config.toml
n_experts = 128
lr_router = 0.000613
vocab_size = 4096
lr = 0.00583
grad_clip = 1.0
train_tokens = 289500000
dataset = "wikipedia_en"
Below are experts of layer 4 (counted from 0) of a mixture-of-experts language model. Rows are named router (the router's row for the expert), gate (a neuron's input weights, with its number), up (a neuron's input weights, with its number), down (a neuron's output weights, with its number) and show model dimensions 0-223. Each number is 128 + 32 x the weight over its row's rms, rounded and kept within 0 to 255. Numbers have three digits each.
After each expert's rows: a language model's description of what the expert responds to; "gets" lists some tokens that make up at least twice as much of what it gets as of all text. This comes from a sample of Wikipedia text that the model never trained on. Tokens count by the router's weight.

# expert 48
router:138069153036177183053122124194116153131160110115114121119148132116147131128107112098170158100149089075087088170180132094109151144138124135129091089090136121166101092093129140154119098159114151119117116069131128150152111157175108111087150157125128143070111157171114167115102092161152083113169235144177115076120064130100096125151188118221158146163139145098083090103180167137141080081124159137190105073172142126112131113176188126144094120160136105178125086114100139112101073139092146106130093190135149110129091167136119179161186127150151084130110100109112116121130126130136095102113159147081103077109076176088138145100129167091117114086172114143129122114112158125198131165113
gate0:173134128126104184096163167128150130158141075063117104146127121170113082103162158118106125155119046182094130125148155147146150194168116110139143117076135171148093157168119205107090166146080112126098093134114102159164170100197143135150159183137172093188147146121131120120135164066132047178156148164205116126142085115111165091105156134156169154128096066150116105106084168068147096092072131114125157150139145128099102081161149096154077146100124097076092101093102097108173169133146144135141160140146099149144101178141185108151112113161174019155163093106169103150145126141129131162205130147104135136125100141109161091113148158092056109110125115143107120127152095133161135128120
up0:126093102106120204081133160151033171177177070159123147113168138201105104138110106124151095187098135134112139067143119132141102153184094173125159113176090160111098126088124140097131200140083126147101167132129180136127125146101140134191147080112206132142090123165066148117109105140098191109109105116121111113119082152110116138087133075098129100097099118089087111132098147142167137126115080157180126158122096091103072089182143176152129131133080113088120146142115168169151100107109139067149118138132151152139158116118182092121120148079087120186091105092122106152121140100134178178163186111114179040090166159129133154158187125127194140116135159155112150126090147169185113128107
down0:139081157120186158154082116135109131128145043175080150120135171146165097164066100200083146166149143155174173146130083190116093159119121106057154096107162162134093157120091159143175164088179111205128157100135184200169101124163109133112065176140137128159141123147133106107156122157063161092121117103134137110174123144154155152095143110163133150136070097131118173138133107178124112094149073109099125134157164165113102128164137126144150099133157140055131117193140135139162081125107080080135091132132150101081122130131147166129106110137160089188102139078131187115137155173111155101097115161090148083077103132156132094181122106179120184098140142163065130080092168086132148097140
Closing quotes and endings. Closing quotation marks and parentheses, plus Latin species-name endings, as in Urban Legends", (Kotschy), asperifolia.
gets: "\"", ")", "a", "i", "ia", "is"

# expert 52
router:121112141120172150155135117170149136132111180140170128093102126126108154068142090076113076102161153149088115175090104114181186078103135113092167122122180105107118136109155087092131155084030129104116112171173089125136128142139160119122108079119126173089167116151187093155148150149130146140126164120154135151107086172063150160120130146136164181088157073172143117146175113167157107176152142100127065105142097144171187169130143104143165167170115126097124087135120136098113132086130161145201158089099170092099114163218137150119091176101126110128124112082171136152063086138121152145120161198112192089108075102064145196143143096100107090150128170112149121084122105147145101183105
gate3:198148114171162132171106149173122124142106150113061151098147140106114071122036087120106091104145113126105161098157102143146136141099108114098164147124133117174097110143126133167146104112123127093116175174112161089173135150089088124155192093178138119167103126160149142170130120123124127106110151101112101134169104132123139164187157175085086159148069114127152116225142135080182134113140123160084129139125111123129103145091158052177110148129203076140176080105071043123183130123130112138156077109122139127085152133158115182140121136162094127130189159175140170112146143099177144147161172137126169151108120119123124116105079082073090079050141183081141106093149162178085132170152
up3:163125119133129118087154153155102071164136206172086135125226126113152151126074093175133117122125172133114064122142107175110081116131121135089152134115184160164109137085095102179140128158125112152093097140140067132157097137165065148126093094180154191141117153140135121131152112089126067088141126061146120220161129123081141151125158167122097174135151114149112167151120092156152130104085170129072146152125074135090124089156105117154099189165170141163174130136130157135117133128160064160155153053151125076175172135171158104094130157154126114121187116091117126141164111173189149097118199131138112174170105104122107143111148182085138146063164150127137138105115197143163133162096
down3:152140120161146116134112132123110142131175128150113093132168053145058118119159089069068081215086202094151084150135114119096110163143112124153195132175067127171108146151126151170091090141144118180061129076172144144170122095104097160104188105160147158158100150127136157153105171123099120122119097126098139138141141149136174099100117121140160140115192124062144170094074149114098100122124128100065128143164116117049125132127153135113157091077094114123120128088138121144160163206157098121155121037051094145144133190150152147121152135100153077144103150151103171124160059134127091137089104081089113084161120087174128122143105150121150185092121127165179111114097148162142148154141
Roster table first columns. Pipes and entries near row starts in numbered roster and results tables, after row numbers, with position codes FW, DF, MF and country codes.
gets: " |", "|", "-", " ", " 1", "="

# expert 33
router:060101176100094125112160126129104117122078162130097096146166095137147156169133112130131164059141133158113123087096068122100175118081183183168187082097094150186093107096144114159122146138085111138129113153165125064148122071160169145145124072117038170169159150083135138125158133119179104143163145109113145079084094105113109129154109153121135117130151089147135060156131153158178149144134160116166152112123152169100118076176159110066166184150184136183086057156097104143109094128138070185115157166128132103110115194125114172105123157171158139100148181086120124156153091117167165121164118158183118109106100132159117147184161162140137159097147124135083131103089128136144202171090
gate0:122109203205124105129123103103095161114062119139133172127105115087120140150175153108167119123141120089132120158140110129078112078169186183112146173126161100137090160099097099118091173105101127136209096145152172086088164070158151121131166128149081125085082124215114134086104120085097106140177064060146199104090142186145142094112083128117129153072205154112093088117097146133079111146178121151166162129096159128077128141131125125126149155110099149194132132108124095153103163096136130153120178110103146143083125134084128196125161167129102100118131094136129126151091125117087096102069100169105168133157122145164147108188096143075142128162140160135084123088130170172068080126096
up0:106151116127105091114115109067091146071128157123146108092134139171094071136174142179171087141106103115090074194142078075136078128183132166137130182108145111148104071077130148114074094155143125132202102152135131142101197122107158123152133120066156085166128108116168176158118086122151157074115093183147160119118128129063135131100149110176139096133151140119115110170120118142123172136165136131109181173061101127122094180147108191156147147129161130152149129131149122115158113137166104243135158160173142142086067104122118166151126133138080162094182134143107090137158097168082099144130137128100185106145110173185173124170123190098125126142137092143161057094121169161084121089097
down0:176099118123128156102142118164121138122181086142142148188183168070105144171144116096092127110144122137090130145163106094139092118160128088136092144120163100190105045128120142126114142103101147124134134080069180000114113107124092103141136106168170143145160164140148148106137110084196086115113075109145159189142123087182166064036127073124106099074124164141121114120127141118099085105101126060168167113170193088191155150069132110125084127152146140128106096122167107136179134153173090096115145171075111143157162111122153147155096108106149159130154138136120121120147129104086131152147153105127195098156127147140120161133107114098134160135116121147122175137155084111123180199141
Table cell separators. Pipe separators between table cells, especially after numbers in sports results and election tables, plus score semicolons like 0; or 2;.
gets: " |", ";", " /", " -", "',", " with"

# expert 41
router:121119099182071120134192177175145129167098103115140144108145104148165135182098100128101176078111152149214146106110119094157076147096096097097120146142153077139141154126181062110142088147122094150124125081117073117169080151123074164115091156135087133142086164150164120088130128083100123154116157110086126129089072111143136096142084137074082191158112150079097128156133123142099108161045122121134131098089055090146160124109176212095157112155184105146189108141095160139136083158153109124100119136100094108105100134145105123125132167169149095154102178178125147141143163116136150171114069167084088182138181151113135190169135096212111143135123132142098095137109107082088117091128
gate2:147118142150156148082086212117116130099132156162129144155107118105066104130117143174075149132109060152192095114157112150130151121059154112127206103164138173135056133130116148177144127136139211182111172111063119128062079139113195156128138178137117109161099141057142118100166169137073090176140124041130143118123088133128184099131104126157134121107087111154149102147148191068168125147097117098128113111105128052129114089126073139092115119080144127134108090084156128126107117072126133138086060161087109120164100121180166164177126128153143145114162108162090125170149170132115100153153123131150088125124085078169107100146102119156126132077119170078107111197132131112142087140113
up2:080162122101118075168154069119157173153146133119092153188144150152156160155108153092160079133150181099101101146129173100122136118202127136114073121128121071115160116098173098117111133083097105057108088118152105169191161111111120077144112058093187177076137123179108114169108129148136175096103146157136098118127170108118095099099119150122141138105152179088100114130129098181078122113131127184127073153167123173140164168142082105128123165191092159181156179130100143103139184150101134091137158073140184161120161107109078115167159115129116126152152140092117107026083080106107149092072162114064154107110141148086098142139161161144144082132147108162188147117157129161094163128153
down2:122108148136131045192136160101131105106099088089166196087145143116155142177071097179120115126139135174144161131089076118182060144091166114091153122037146088101177093128111093071198092172131113148109197147146093127128123144140122173097117160134085111165132134144131116166119149136118133100094185149181104114116144158100116154089197141078124150086107114115168102176136158138191161144076138103171095138108092152156122123143170150049113060072159102182098095160127156101175101099158172133144142151136075135148064111139136149134126182104078173151165170092078081162147134145153111118137086158128146139103160159153109110160116143150104091116115131111096126164110122114158088120094
Commas and periods. Commas, periods and "and" ending clauses, often fused to a preceding year or place name, such as 1970, Segovia, 2004.
gets: ",", ".", " and", "s,", "),", "e,"

# expert 12
router:102110128143119138066132094105107098142111171150091159199121121189077122135105185143109115116159167155109141103169107142145205125036133133137059163084102100142134147067114121157064093126107104112123179146126129124197147141122094082112109143096101177062102121120142109151121103096120124114173138092129130170094099122148122138084104107126149056100109125195108128156148134107123070144156152115142175158091087095103196131144150087145105155110096170142096134132093115169129129206104100086084152117123164083119141155171087124130138105101121178116132118122105154180128117154144099180096160063132138192174110165141104151181116160162157100107022192145082140122152114121095168107098
gate0:140120130081131112129081152112121137116102149161180182162136143162134139187090119093091105092151141105132123209191152160147187135112149119085132160103168111137104126116135149147016095170149096099156077108124198089074089128126096093141144025118139192098139172139098092131140111125121131178189197128162092156106087170116100146126118148194126108115154160185118076133143164137077106121107088082060111116154075189167095151142118099197115119192125132116110108134102135135130123100127136183131120134091168130108107141148119122221146084107139119097098138115118157151126141083115106128124105160145148116164094131067149137160064083178104130112166136114133141093157131082141127159143
up0:156107087171142145095155146126121134163099109101078107082084137139121154162148136185181102111146167115156166071118141106151073125122116125192137109104104178096128106082130113127163105133125064122119121087167072151217171144131109113139100179065159139135129153148197112149088128077103111079061126179133203137158176099122184135167135121121111113123112078123079140172095074159147114151058193151120124113175193061120134069133113113125134132147116153129111178104149160122126178122138175121121136118098183131135144098110143146098144130111098206104159134164096102115093094144121114180153135159075151130130134148119141159087201176125178127135133103168114107182135106198135105060154
down0:109171150156113152100103197178142091085057144155145190178108171149100127075111161133148122101161170149165170159109113137131113104095103172100157111162163123163136115142099114095084054137136118155120128018113075070155075099124107080165117110081101155131064118119072140153166092127106121133148080196119114117113078190094109135165109136105097099107122160085127201111100100102183105100121122071143116062164062142124115085134111151092150135096166129123154153140106178145130117130097134158145139094123125122078129117164136112076148116103110132110100134141127078086183123164126180094184115122162154154219101149097138112183172085109096138125126137100153137117150111184123118096155
Prepositions after awards/results. Prepositions and verbs in awards, sports results and career lists, especially for, won, against, played, as in Award for Best Director.
gets: " for", " of", " to", " in", " on", " with"

# expert 29
router:112179150121157072142111146114125155189140096147163149106196115159058110164136192168119166141104161100108145131133116100180145082070114159140082101102110132087175149078104170166137107164096099154121128168107129146143164113152144127107112123130094108109146062131124088121099088102138166148110152091115165153171121094081099068114114153188138108128078099141166174185127150089106113143159127091145131070143143086182149152101173099145130147106125183170092195213104151143185140151148159096092081128036109176112186131183128142130096106118114123176143102107106137126116128110087130144131134152138142178146155156109176212106119101184108135097056126115101131087165162122126116063158
gate2:085131140131120128078136105087131117130170063112093162119154105154088128124159084187129144104138123165064143149098069107179094152163157143142194084116148073138124133100062180165119136123118099175112194179130131140153142164101151178131144173103142112138130091140122159119107098132088125117174145132141120158096120153122086150121129199126181128124157098084147162079126102125132144083092113118190115174021084084126096140117167131079065145156100157090094121227139164159201161113107142091087087131125088137122137087141115118087128138095086128160127071090124110070072125124165116124157100135161124111135173146127142189126178110192105104100064139133071100125167161133129149146143
up2:109100103202103121099121174111117130167135119122121083128160029106080143101098093181149122120159178102148103167046115114127107137147215135122155113054169120139141121151122138122153106128107077120035145113107085177145081119114130123122215141100129105169090123169158110104135089089127145112119176115147121150089137161116132139127102179160110104174140143116157181046123107126153109097144102141075123143084100105105141139128121199109116113120070167170067166176112144133160148160099135193116115131180089164100160076129110123148120059117071113136131109118175158102120156090138107132146095171145106112086179133063125141137210122154126133078083146099071114142107163131146107134137
down2:122155091090173089145175128122131205138142148093084077096102210177156169127166126170134115165165112125088108131164129108070166128169127144143188083121132100147152160081144098090162121136101155198081141089134126165127151144123117163144106146146082107084133075159110181091128149111179192126146145074138161157149157155093113123194090072151167140125140113091113127123156131075122140082131117112144099101134119111142094098131088120129144068089134165126098138123145148116188174165109115173115085159164150109124178143080124095129176160132099153158148115178080137065113088189089112156099100232133138126131118175111113149134142118141150071116091169113197141171135142135141192100189
Prepositions and infinitive to. Prepositions, infinitive to and modal verbs linking clauses in narrative prose, such as to restore, into, against, would, through.
gets: " to", " in", " for", " with", " from", " as"

# expert 15
router:087095107125143057156143119121164168102115136101165147087112104126155105153163156121133175157166117102108083147160179086149210110123125142178116140159157123148090142088155072123174154176138172027102125095108141143113103160036169143136119133176174192108157159133104141174103145134166129133137170171183120124132072148139129076087071118101136132129110121055164101113149131112099098082141149121141122131106090089191127088135107179098107111133172117156154093097109125151137155152080104180157122101115162141074112099122115127204141153100135105118167127141138154130099129101047128119165153106126138072112103158128115179197112183117083109146173109158220110155164167112091169121125
gate2:154126105172135107113131132124132109123122179168125119134179142115159147092091092148148209151131207155122138133135080066141126104089165140185105109154139115143138134199191161124142135165111068157165111120183164187170027123107157185137201109140089154121149157104130124111114059145116132124106113182135116065110191105120129113165176161136118086087099100144130130147152131121129109100165126062133109104106145176195135076110188091163150067150143140153148156109149147143075057145166111092129119157137140136147122141166178110145094110142114118180170125101113155082119089161057151090117159050151126177134121131144112113061103169149131161121115186121123106083133128082158104119130
up2:124141114082132184145056083125109190170175163130150144203064115119134111137127143126087107107121129119096131145166175116088114179136049092160137139152103125099148055111108150136111075161126136114161172095102112108144172171164168117113145106054115131128118096125135129099142243101174175093154100060126130111157133094165122178106096112150165131136172096117078131119149181159110162145152124140078158157168101112102053164122081152123157206112084167149152134141123113112142123121143125153093115124091073119126127124063137141167163166151110111083113063136134108163180156134116141176117151069103118155142114090099095121160183139128136188137134098092091084139066127168115117096166
down2:108104145161098140155131155200124134142136117225145161131099099064155145076116121123132085107145155093141064105153085139082127137142107141107154170154163146136114126208114100135138110118136091173162154102080162081078142133110163083131138139138127118077097182138142123097121112108145099123144078157173083165131163090170062146157124108131174095175181128134110131095152136122131107060153113106086141182084128157125106180079093061163102129120087143130123189129118125150125086169126165113102088103094092077213176109137031126174168113144072171110182104138102124137161114146104088111086119080114140137147084107184114112207145089166144128135124154091072137125127125160117102150141
Place name endings. Final pieces of place and club names, often in football or cricket contexts, such as -shire, -ville, -burg, -ford, Sheff-ield, Somers-et.
gets: "a", "o", "ia", "on", "i", "an"

# expert 22
router:201122168086141145121102121140123115134136170167175087191111080169134162112098105119125153089155184162131089120071165121148153146172124162145128144134147108139130119153159133152146138129130122088135079128135104127080102103167186081164084161089075193190161150101071165119113131079140117135095150134123112094076123133068153101154126137141169129142171089135193095159054130174110131119142152086131122104150088195141134126082157096122155139094082111113092140173094166130134131140130090182089081114101099136129135174119191172148190173142187166178169141101128149137136081119128134101177113104108169076103108058114149170075145093176170090163166143123154140126083170136205114168152
gate0:168148122124117146122153128133157131146150108143117231172125160121145131112171114074107135126160186125153132078166197090138064110144109120155133153056150166179157058157125123076138128138116107138118121101095135129122099151194124133172115129132103096081157138171153084119093121157135129158119183113155078161110201089099207131111168108163163134175109122086166190105113168162074137141046096114139152113145101119108062197132146152127177111222122153074133125121153140085131124152132147094164128115118134146121126137144128187143172155120123106141114121107151090120183148086071182159088119134101154147208168132124068111113107109132111209103115114142147131182152083140146145108100
up0:177095142159170147101161139154157123146126089112119207162124151147136180151202164131110116171205164143096125087151154064115112097139135172178106112064156184179178131171115119156151115121133084115089081141089174160129104114167105134158117078151162092132164174174139111122097129148118106195122169107136047137082172121165187114103129099126157133130145127108151151104094136181125146145054126056191198158106075069132119153151160132136124133157139135051146127108124127096105151130182135059109135122125122148105158195126078143095158167087123129135121096121134126169135178120126166192135141105108139134191105118112082095101081118135136179084112143119159155186118096122129150115136
down0:104123137145136089110169094116154111128126135160124067114112135180167142177129135100132096232157096102076150117149198102124144164135109095119109176088049109133153127145186158142127103125108147108069091131124172152108099158108168171134116105119076079135141145078171125180179127134138140149159137111123148080148120122141088102105141100150141093098159168127092112118104157158109113096110101100176135065102153170170144118169122188116147190084126120097161160017152123128112143164119167129051151101186128070147135146082073090096136100085048155104140166125136120089171115076117092177164154116109135145098102188089100121117117084115176146138106106119108154141082116096168137174090
Table headers and field labels. Pipes and labels in table headers or infobox-style lists, such as Candidate, Votes, Title, Released:, Country:, often in election or spec tables.
gets: " |", "-", " ", ":", ";", "=="

# expert 31
router:171077157095095189060112077074138090085120167097106101112153167176136128088123152144147145121175121123107140149131116148200160084078124114147126133148158086118164116139118132132155119112092136088092111111161164159122104113157141150141211173092111224157143160084171136174149092152134103082079114108094145058145103132156152106067101112135160071117093112132148124113091157183151127092106123106176098106173148093160141119148120086101121180147160155107110108162121116170175165155086095145144090113170183145079146141117106136185156124110157134065110155072108169094155122156161149065130131143109075099121112139153133166157122150127084053172124109119167063170150109117067175169120
gate20:160139096081157076058100121141114158145121136171118199151120115093120150090113117101098125149141136123093169077144137186127141089146106109143149203160111134126099171103097105122162171109175176145127147109161112155116054133054073074164105126109129113175126065114173157080157166162073123163085132093168153142115130135128143106094128107196110146095090098098163127122172092065070173114154159145139125135143154161162183072134100087140068057082101071109092135136138137125150119140059083135174163111087096070142136130145134147159162102058117133110125126098121144129172048080147142151129110093164108134126174124121141137124107133156129099099108144089094125129174120194129147126202
up20:159144143127123141083144121136114158063111098129141102110139190138115154119032111155099151098109128154123076199130144113163097069152171152099086144178237087104110055130109105147090141187124088096122093089159146127116187146161149111085154146121126121100093138134146114144156119080135133109151122121102136143124094109117161166154147162144096139127117097109032092127131174100120132085130122137181099175119095183138127153156167123153131109086150185126081098140137148105094133152163117164183112122163142177149071074127076158131153152156148137092124085118130114148151113161119142074104140126100143073092160081077137135104136141139182114043175163137178172105185114053141064104136
down20:077142168101128112128121061134154121143095128165148104125082123122105137175137118119178079106091139114150176137058105064069111142098092157181132090109033105110143139136124125049129181125147088081107092187113081149164125096133151093110110120163165137154082084093070101142117177107098168117132132152133167117106148101172129148120117127104106156084147122113203134103119086124125132172123122096087094156101118123188143084123141131116125095099151089148154129135150164100147124112117074093096078154117145170100117148076087167105190124156108148142131120167146161117147131085253134162149125118116093062134107126096093050097131158169141122141137151127136174097129219066129165111108
Table and list separators. Separators inside tables and career lists, such as the slashes in club / apps / (goals), the pipe |, &, dashes and coordinates °N.
gets: " |", " /", " and", ":", " –", ";"

# expert 10
router:088086171101115075099152136191127108093064167060089095106082172092108062177113138164152161088129180118092117114062067102085129161113137181116135098148145171161096098151127195157111126132154084129155139181177073110158170091108115129095061125119105093145101110122165085102135102117131110094157118119074147106097115090105151182151099080097091136122127119173115122150136134136161075142192151155122154149144131083110060119194063167077153137147153103148171092112147116101095092117141078124155076162172146141126089149104107173089155137201071138098115135123112123174152147147154110130102167099180139132092079156107133162176128135108174121076098126125089105132131112121087166115117
gate4:103132103083095074119132156153121119130099182170119108101100179085153097198112176133138124128063124123114152107175094120068108133101151087093176124112139127133107122142151151123121088132183146158110157127126067111062176159129132155089105156129144110139160117100128070169067074128125136082169116132101140131161198141140151188177084138100119119131118155117063118153116083078119174132127104186124099140125117070121100121086084141133138113130165162123191150113126104092174054131153106169149053109119154062177107112140131134149142126153058141114060116102175139183143207169103108117065214106162160122168156202111173093142150143109112117146113101128101096098163105114119126131126
up4:155147085105142078120146184147171160144104146104108149133089185073153121156115180191140171162097195108179154160129092120119087163127087082124073107142151191102159122141172205143116100114118098108094149119097089164121137066088130130106131144107172078152116046179144023156083148145105151099105134151068131187147187106176137128134114082132084116150102154101101093112174108065101113132152164177094098151160129104143112139096128129150148134134109120138166149129167076130137092150118130099174130106151136146145105113163102097129122074136064113150170131148156086133143145138122090152106111029203127122115125191080130120148116155110104148130118136107127170149115099145062087079144
down4:140082169118184170131170140124132095106135085146129216087111133118108151127068156077158078124134145155112159162149165097077198085160150113134140172046123119127115138126179137166117177105111103167154168114140159133077180089160134160137141113124113177102132162183117154101110131123089175109124107122148110123119086153111096140097177098169147129121157152126061067120134173094123111098132146111117172132115123105144190174103186137146175125173125084096054140164121172115187101108096123155144118169125114147070117098170076136128160145097144112178096092135206186107073102121121168168093127176105193016111125102134109124138162097137108108088112132118153117095125104149124102167120
Numeric table row ends. Pipe separators, semicolons and line breaks closing cells in number-heavy sports or statistics tables, e.g. win–loss records, goals, points columns.
gets: " |", "\n", ";", " 0", " ", " —"

# expert 18
router:142129138147147030164122081129170144158105094098113115105168101151069051103137148157138177145120162108094115106135131108146184082148104096169076088149151131104075105083137153129113156140142111177061100155098131124119151147147146144104139107169097110128162138074192091165149108158167169108118116118156129141129163138132206134172121184157110117130122154157149182176138154082068097106138078124134126106094126126137113144131180123173149127097108158185151135129174128118157132093127174088124112146070060158139195155199117182108109141097125085185081116109144069122108173146061159182117149131175087168119190128098138132091153106185106161137096126089130129087140158128156132074195
gate3:191158154133134099164130210092138093168127129119151188139150097141173035118109174057094140148168116169088097131141165169121115151145146107153134080161085150141121082129150124133112143089108197161100072156127137166084151088113091095153112150150097102136137072158157153132166098110125107158083081127133123062112118050071146126126109093166105102117084112096106131183101175134098119109123061148087114096107122120102066217051093095145175117106126142171148188111172119094150143165133100132177109124151142149142140105132110113126066096107115161146111108178160152108116167138079121190142123081115132082127133180143183140122114130103086150162138139106168160118111164086179108102138
up3:195158134143101080141165199080120097166101131132133168124164127176157056155102154027101085133186130168115145171103107127106164135109124153168130079137109191118123107103174114124115177100119133155102080127137127125059122103136074075129163119199132115134157122135106127149135116106142093161089116105089164089111147096050116131119096132156130101146125121159101178144099152140143159109127127166073114106141061102061078192105108094132142138126126164143190181143143150092129087156108079119152100078130155167133095131161139164098115109088149134129123107164141157055134167129102075184177090129120139101148160191137154109168151114147075167134088139141148186130151183155193119134080
down3:156184129136116064141113062118145124132044116184126101130072154072159127162089132137137139054153185164111134168131162091182167145095178104112093089160137105045157146141151178109086106100137152144101145159102149121181102143156118112117097119134104134086135098081115154141126106109194116066111146162114149113111153152171122168088069103147199113143140109168081152121139100132147186048178170116168142129166156129127113178128149131143127121108080153049145107154131097124145088158136086101145100139161134175124153065191107101155120137183171093133118126091127163132123117086156170145092122105087164131110097146185133103149095134176110119091132153138055164164147128111156164188095
Prepositions in time phrases. Prepositions and the in temporal or positional phrases, especially during, from, until, through, as in at the start of.
gets: " of", " in", " the", " to", " from", " on"

# expert 44
router:205089133115189170088102110151142135108143170157122125148127127090160169099136114183110095155127193125117157100076109133153132201133120148109133089212098098102153111162058103150133114136168164090141120164152099123156091099122173114109129141147172112134049063103090083145154149131062157093109091164116117118160163082130110071083157057109130190169149109118152115078090122141155154104140147138125131171190131162150110124090102134094122167096141168084152131118101123146170117159062097102124140097122108110143147153112111142091185138184102166180148130089139124084184117136112100114121078080184105166096116077086117135162104120135133093126103138105144200179084210112087145128113
gate0:164113138129137227082130121156164121135148118118159180123160128184069151177149153131170098131163117181114081078146115104208112090113163103148142117094101103095133080094073140126164126146148155147126152165144136133102144133155128133178147108076153169123127134155147106183100136082108151127118108133112147112150125158132134096105149137108155090164130143102141147111125058161069188164112157128145092150108151175084141093174142132101176083146144120085130087140163193099128095087103105112150222128100096141108179108092165150163123096093095091112097149094168111092119097071148113116110190125144129118163153032057158072115126134117099093195105122113086134105090121159065053091119
up0:126139150166124089169130095119114117168157121088092120148106132105185169125142105131185167161069155079142187119097110108059160148169110099100151140154193149142157249141176134165155137116108122123098131083156178133164149076096141154111142072170132096158096132099069096061160150133115121089141161075167142093099173120149140172130110110089097141134157098122112109172128157099170104090149136112116203174121107073110147101126132122102080141116153072149184148147121098125211138137140174143106101156166154041148096162101122086095105160163145149114181139148136102163136139111092095157139108169087177135127091183178127155129159104169118188136159109165145180107129123113158141110158
down0:104129164194091166145150105136083122147088081147153161163113152158157159134195114127151191113074144077131138139064110105153085123138168115113095094091134135112135175071163095115081172153145107115085127085163137174155121158096105106062127128094152089181120131136146109128077110168089091151100176099151125094152116077150138088140122119145123111081117126090071149173112133108110120161133199162107109059104082133139132142152120097180069131080071118105158148099078156101114111125158153139122163044139153148134087124053152124156077179156145132061127106192167076130141108120126139143090167130128161084163107126084155152137181145128099129113140136094055144153087100192126181090103
Table header breaks. Line breaks and separator rows like |---|---| right after a table's header row, and header cells such as Votes, %.
gets: "\n", " |", "-", " ", ";", "|"

# expert 8
router:145104133157148114175105113185159137101116157088131120099093144108146135077120096134130067157161151128101088120104069132173159105158096103125146108168114136092138157142082115113129148095082152124119095170137083084181150112083148176120153075114126149091169131166135094180178153176137162144093111132176142154157090138113117174106175133095135177158209065155150131184182090169161081184144182079133083128175140172110145153074127114109134161086079169059154127081145111085130145132120123123160132080119171100174089146164154097092105169126088159145097106088144185089093108165103147118133126140134166091071142110086171192190119128130109104085147118077170202092146148116147104117112
gate2:126118125183101169025134139140126092128095143114108154090086088126174105092087108124074056131117158097146090131143164116198199109107088160155097094082122123128107104121064154174144101080193133130168143056124107106136137134103132146168130127124142165155159178107088162210148141113132087082081161143141036140159115102158115145177081114067104157123134141168118167100107116134158125102116163124138119119168113107093145079118148100168116161141155135130119094121081119139172108162150096112159090064114124138141131158154117142124145150088125102126153139080106088141106175169175065095113117082090130110052128106152123166144108090157127201129117165143137049163161162099087163102156
up2:152139089150156133063126125179092165128140077141138109154096140187215114126119158119079120121065133124123096134143196149154140061166150123095083128120082144149152099074139143113116144112121116099114170128125088089105090150098215135101173150100164051171178130125103147139137127095141126148101132175134118145186165104101125100153102114149078152146116148114126144067136164146145200121122158162138071104166153172101128099207184137120120108162116145120145132123128133149085130095103180091104091096159137130062145100135176124143182079102152111104182109130130096068131193112135136128115092162137145107050100091111104131121140103133175169101221164157148086070174162116157126171119
down2:133091160114139139164144131115193064093088129143114156123160169120113119166147112121155137103102106110166091105149095146133112121134093151166147171122134159104125061187110140078165086181094114147144128059048152112120087115127083158154174148132128181080190080121176100179126110151113168190100149137124090121119087102108127176100097088138162128105116109121135153164144088167175095094198144152194079137151166059173132127151112108194139140168150115092140071125097116096121097178185169149115149104126174085115106096179152116159215147156111111128110120117150168148152142089136160118123120103211156104119073066094123144168099133154104093138106167103082116152077115115085101120148
Table row starts. The pipe or dash that opens a new table row after a line break, and first cells such as years, positions FW/DF/MF and names.
gets: "|", " |", "-", " ", "===", "="

# expert 36
router:123129156154139160162111155131101149133142094157135107155162106168151124058072100149149145100113106121136117139173107114130113115080116102172168187114105125148095137134144113183084133119151198096061072147114130139098143140088103194134120077160144147187164110174089157115098136093152113161154126109142136091145150106131166124170150138153103184167077139128155133148088138192158118105112121197117121084079150122124130139086156142151127103114119176199120194080162072132137099102143240137133118105113107156103104138122147070146084167190070130128142129170117088043154140082076099124098142060055117095150105139147094097133157144074161121140156174136137138143117169142066064146121
gate0:104146152147131150175086095155144127147156171116139120159125152160144136111140070097098162151152173088112174074123128153159113180128122134168156185149140102095152093165114127197195078127120154168117160135093101127176116082128122138097122090153101151148112116113144029163136151070134140121148145103166114112099097095082138147188124109142160093169118134145188174116140108155051142131139102125086100127080145094124122155125180178133087176108130128060131166128162127119122187057139211150104152150150126162152112121113114104170129162137124109100087139118124064079122168157080090128168059074126191133176140142121171141200111055168110141169085160151110139173126108125136105152194
up0:182188136103137090128162116112154120134098145159111074129103113082062057154147119189143100110132110132148102136084083137142202060157144104113119096119111137163093160180109102084121147182092037123166096151194157158153207106040141132183145135174181089113119150131144168162102077131125106164157140130126129109195174173130141102078125106117089112078117178201114081090152104089187107137146117144152144098114121158146128125152086116120073108130133138106112144137146166087152112145134091129173143141093102141171195133137091128147092118181102126127186124121096130146126110131138108124126190173161110137106122112109145125077131194094128084102089067085099135146116176148141163102150
down0:140149140164173159153126094062142109147093162139139140156170103093090104111138135100171151141143106138137102158094141147105193135130121162148150128169180169049168143105164156135103155117133132151091125151126091138140104111096139188133112183098162146118132145146132120144186126177129171132149082082219169130153195090103088113110133120104134106090144161122135071154107113140175151089160124175115105120101106116055177086067147144193125113165056153149169157130162095097113121070114134112179102132071146079146191094133146120170079096134134181089143135111084164067165036125062085159094090097092073133115117054137125134149138114122096139127127115093188119123138124156097115143112
Plural endings. Plural suffixes and plural nouns, often before and, of, were, as in Circassians, countries, works, members, people.
gets: "s", "es", "s,", "ers", "ies", "ations"